Below are experts of layer 6 (counted from 0) of a mixture-of-experts language model. Rows are named router (the router's row for the expert) and show model dimensions 288-383. Each number is 128 + 24 x the weight over its row's rms, rounded and kept within 0 to 255. Numbers have three digits each.
After each expert's rows: a language model's description of what the expert responds to; "comes before" lists some tokens at least twice as common just after its tokens as in all text. This comes from a sample of Wikipedia text that the model never trained on. Tokens count by the router's weight.

# expert 14
router:147139144153110136109126151148146172076117150180106129136145071103193119168150146145130170122174134172116154091131139108108134163139154160115137137088167181155167122141135162085100139167085141149183120128088140096122159108109181106098118121166142129157098157141110146127118150127142099058
It responds to: Quantity and membership nouns before "of" (one, part, some, each, member) and family terms like son, father, brother.
comes before: " of", "2", " in", " who", " and", "'"

# expert 29
router:192149162127153146150111137107146147139133121104101134103130137139091111179147135134084168131105097160170103102117136158111115147150142173128105075149116095137079099109114126152133139140137151169150093146070139160096114101121092142129157117133098145093148123128140142093143139148161127104
It responds to: Line breaks ending table rows or paragraphs, especially in election and results tables, plus adverbs like However, also, well.
comes before: "|", "\n", "-", "|---|---|---|---|---|", "|---|---|---|---|", "|---|---|---|---|---|---|"

# expert 16
router:167137147131157136089174149144109146112151113137124144134123112103147120129114117113125096126118166172129188101141147148155180145118144116141089130150130097095133108124126159124122124113157098104128117134137137144115149140098128136115120143088133114133103133134110165088129149148155105081
It responds to: Coordinating conjunctions and list commas such as and, or, but, plus possessive determiners his, its, their.
comes before: " and", " the", " a", " but", " was", " been"

# expert 12
router:111092116110179129128117130168176126145155125124144131134155141168122145165126152081128089119195134135142158173151137148132148141133119136130141158136163120136089184100149102144148159111158129137092177145138106143101162120109095155079137158099119104120121163106128098109167110143127144122
It responds to: Main verbs right after a subject noun or which/that, mostly describing location, dating or content, such as dates back, located, follows, extends; also See also.
comes before: " the", " in", " a", " to", " that", " on"

# expert 10
router:129162147151163102135152151108091096151156139100130123111085122082118157178131118115142144137171122124096083172102118128109130153158131121123145134128128109139110169125113165099158112126126147137161131114136140084125120110101107100147172103170123079119155117159115175157094113139111155175
It responds to: Pipe separators and blank cells in tables, especially asteroid lists, plus short syllable pieces of foreign names like uy, iz, er.
comes before: " ", "1", " —", "2", "°", " W"

# expert 2
router:096099128148116148128131121119128083151123118174131144125103113172166131127164133107140092124150162178117138125110149174121135110110166115145122130163168135139125134120127101125157131159107125151130136124148159144133161101118149106147139182084105122107128172141076139128104127176144133136
It responds to: Digits beginning the day number in dates after a month name, like July 31, November 7, 17 April, plus some names and notes.
comes before: "0", ",", "8", "9", "4", "5"

# expert 22
router:158158108112114126099140155131161161114131121124129157118099139091099109120134145096091124159103150152074100120141173151070150141146086096119149168086118110127162157141153105143085102174119177148120091144159197160111094165124154134111106128151166099139161139164135118079120147117165135139
It responds to: Periods ending sentences, often after numbers or quotes, such as years old. and ". variants, plus decimal points in numbers.
comes before: "\n", " The", " In", " He", " It", " This"

# expert 4
router:115136112063168082095131089087127151163138150117081116133127130134162139116073141112116109169094133140111145132153097135119152153155124124096113118128088140126129197118131127140116121138153130124142130170120162087138160119131163129144124162108128146163158145125147121160120098113144134097
It responds to: Closing brackets, line breaks after headings or values, and suffixes in taxonomy and chemistry infoboxes, such as }, ), idae, ensis.
comes before: "\n", " =", " |", " (", "_{", "=="

# expert 6
router:107101107134135082117071092091084120149115143111132105142121113143085124119118145161099122159145129127123146082101103078085140156154120100136174097094121160186103132152138092114140142125107107120149117125125088112102141139117094130089126116140186107108166110151130123181144150124152107131
It responds to: Country and place names, plus the, world, like, and the cells after team names in sports standings tables, such as England, Kingdom, @.
comes before: " |", ";", "'", "ucc", " York", "\""

# expert 27
router:117106145126086151193104168107162111105146157116145115128162098130104092138142139142153140128116114134159077125150149123187137146126142090163128121177126095151101097146136107105104100116126113123175111119144110114157139087119156144102120106144171131144133104169105127121159099080120099150
It responds to: The word as in comparisons like as few as and twice as many, than, approximately; also month names in dates and pipes in stats tables.
comes before: " ", " of", " a", " well", " an", " part"

# expert 30
router:148122164157133131107124135138110116143136135193125137095096135152122128142141116183162082140107156173129172089125143130117116137133132118167108167133179140132076134089125186166127107141094137137158126127139124120155118127138157144136152148164108118122115131157075124140118171107157131130
It responds to: Cardinal number words such as two, several, five, and digits inside multi-digit numbers and years, such as 2012, 10 wards.
comes before: "0", " years", "th", "5", " days", " months"

# expert 7
router:121100133094113146143118173086163135119161107099140126082154114109130115161166121129118123116138151104137119171117153092165132113109147132138122152113117153114123152109106108134153103093134094154107154135127070165158128119126133152134098122141093096141144139133118092143139083135075158168
It responds to: Verbs or verb prefixes right after to or would, such as under(mine), head, house, live, plus final digits of years or numbers.
comes before: " the", "-", ".", " of", " a", " coach"

# expert 28
router:150117079151118130161112121109093094185119099159143108176092153141083111099149137164164099133119120110114114128123120163145138175164154096128136144151139135111114100135156147101125163137114141104108132146153107130168153104087150148125119129125151115126149090089110090128113164149129119146
It responds to: Relative and subordinating words such as which, where, when, that, if, plus the digit 1 starting numbered seed lists and times.
comes before: "9", "0", " he", " the", " it", " they"

# expert 8
router:129148129114099161158082103116148159123118153158136096114144131155115085118122134127138096145159121090126113099126146147113139147084129116102079149128133131118151124125114174173174153114106168106158137152118143121160145161133101121174146124152104162156130090132107101088128127162076143109
It responds to: Word pieces inside foreign names (Col-leg-ium, Cl-av-ijo, Qui-ñ-ónez) and first digits of years or days after a month.
comes before: "2", "1", "9", " to", " with", "i"

# expert 3
router:146112182090126103096139071135161137155147117118146122114145095108123127106170116141126129134112139126126101098090157131166128086136068122110136106161125114115152101116150143109122125140156115164169171143140145141133113096131083104122097170108121074107148117085160116105155096162134113098
It responds to: Pipe separators and column-header words in wiki tables such as election results and lists, such as Name |, Candidate, Votes, Title.
comes before: " |", " Candidate", "3", "4", "5", " Votes"

# expert 26
router:191141125115112125100133132143125083137126163115116139141079108104131128178106110110110119158123105137114140089095086157092123112115128141167149135145117162086106156119147143079140132084137145136150145118156142152109163123150170175118131135122150113121126108095123145129122136136166136142
It responds to: First token of a new line: list dashes, table pipes, section heading equals signs, and blank-line breaks.
comes before: " ", " P", "==", "See", " The", " List"

# expert 23
router:149123124115156144133134129123122160132134102185153164118163114138157124126149085151088127160100151123107161110120118117158153101146170133143121117221114102107111144139114142141116108096112077132107132115118119137125111090137170160119108157123134121121126122083095122108145122165163134153
It responds to: Prepositions in, on, from, during, along introducing places or dates, often sentence-initial, as in "In January", "in Algeria".
comes before: " the", " ", " a", " his", " September", " June"

# expert 11
router:120115166187144126122135155164130145134132146183175105167148099099114146143173092131124098105152169133148106099136121152130156086120168120144158125163203141113121113099119086101122136144097120121141125091133178125134135140180086143131120081118118129112132164143154151143113106080086141094
It responds to: Demographic and time words such as years, age, residents, density, %, there, due, According, especially in census paragraphs.
comes before: " to", " of", ",", ".", " were", " are"

# expert 31
router:154131140136104112122146141152099084143146152091131126123112129161118125154130086137104096089118123134137137153084146119085114156092097119132103144139130165117078174117128118085158140131088141112128128086140121084171115120110113083094139166118107141104154167115131116136145112131105141116
It responds to: Institution nouns ending names like University, College, School, Academy, for in award titles, and == heading markers.
comes before: "\n", ",", " (", " of", " in", ";"

# expert 21
router:135142117134145163111102174128175115145135127143132132140135142139133192141101102117146138117162123120126118157113154144109113151122087087131149111141071115158125127128101105135091160146136137169111132125148094089144144123117109131140160107102127117139124108124088147120151142144156166141
It responds to: Line breaks and field or section labels in infoboxes, such as Personal information, Career history, Died, Area, Time, Website.
comes before: ":", "=", "-", "==", " information", " career"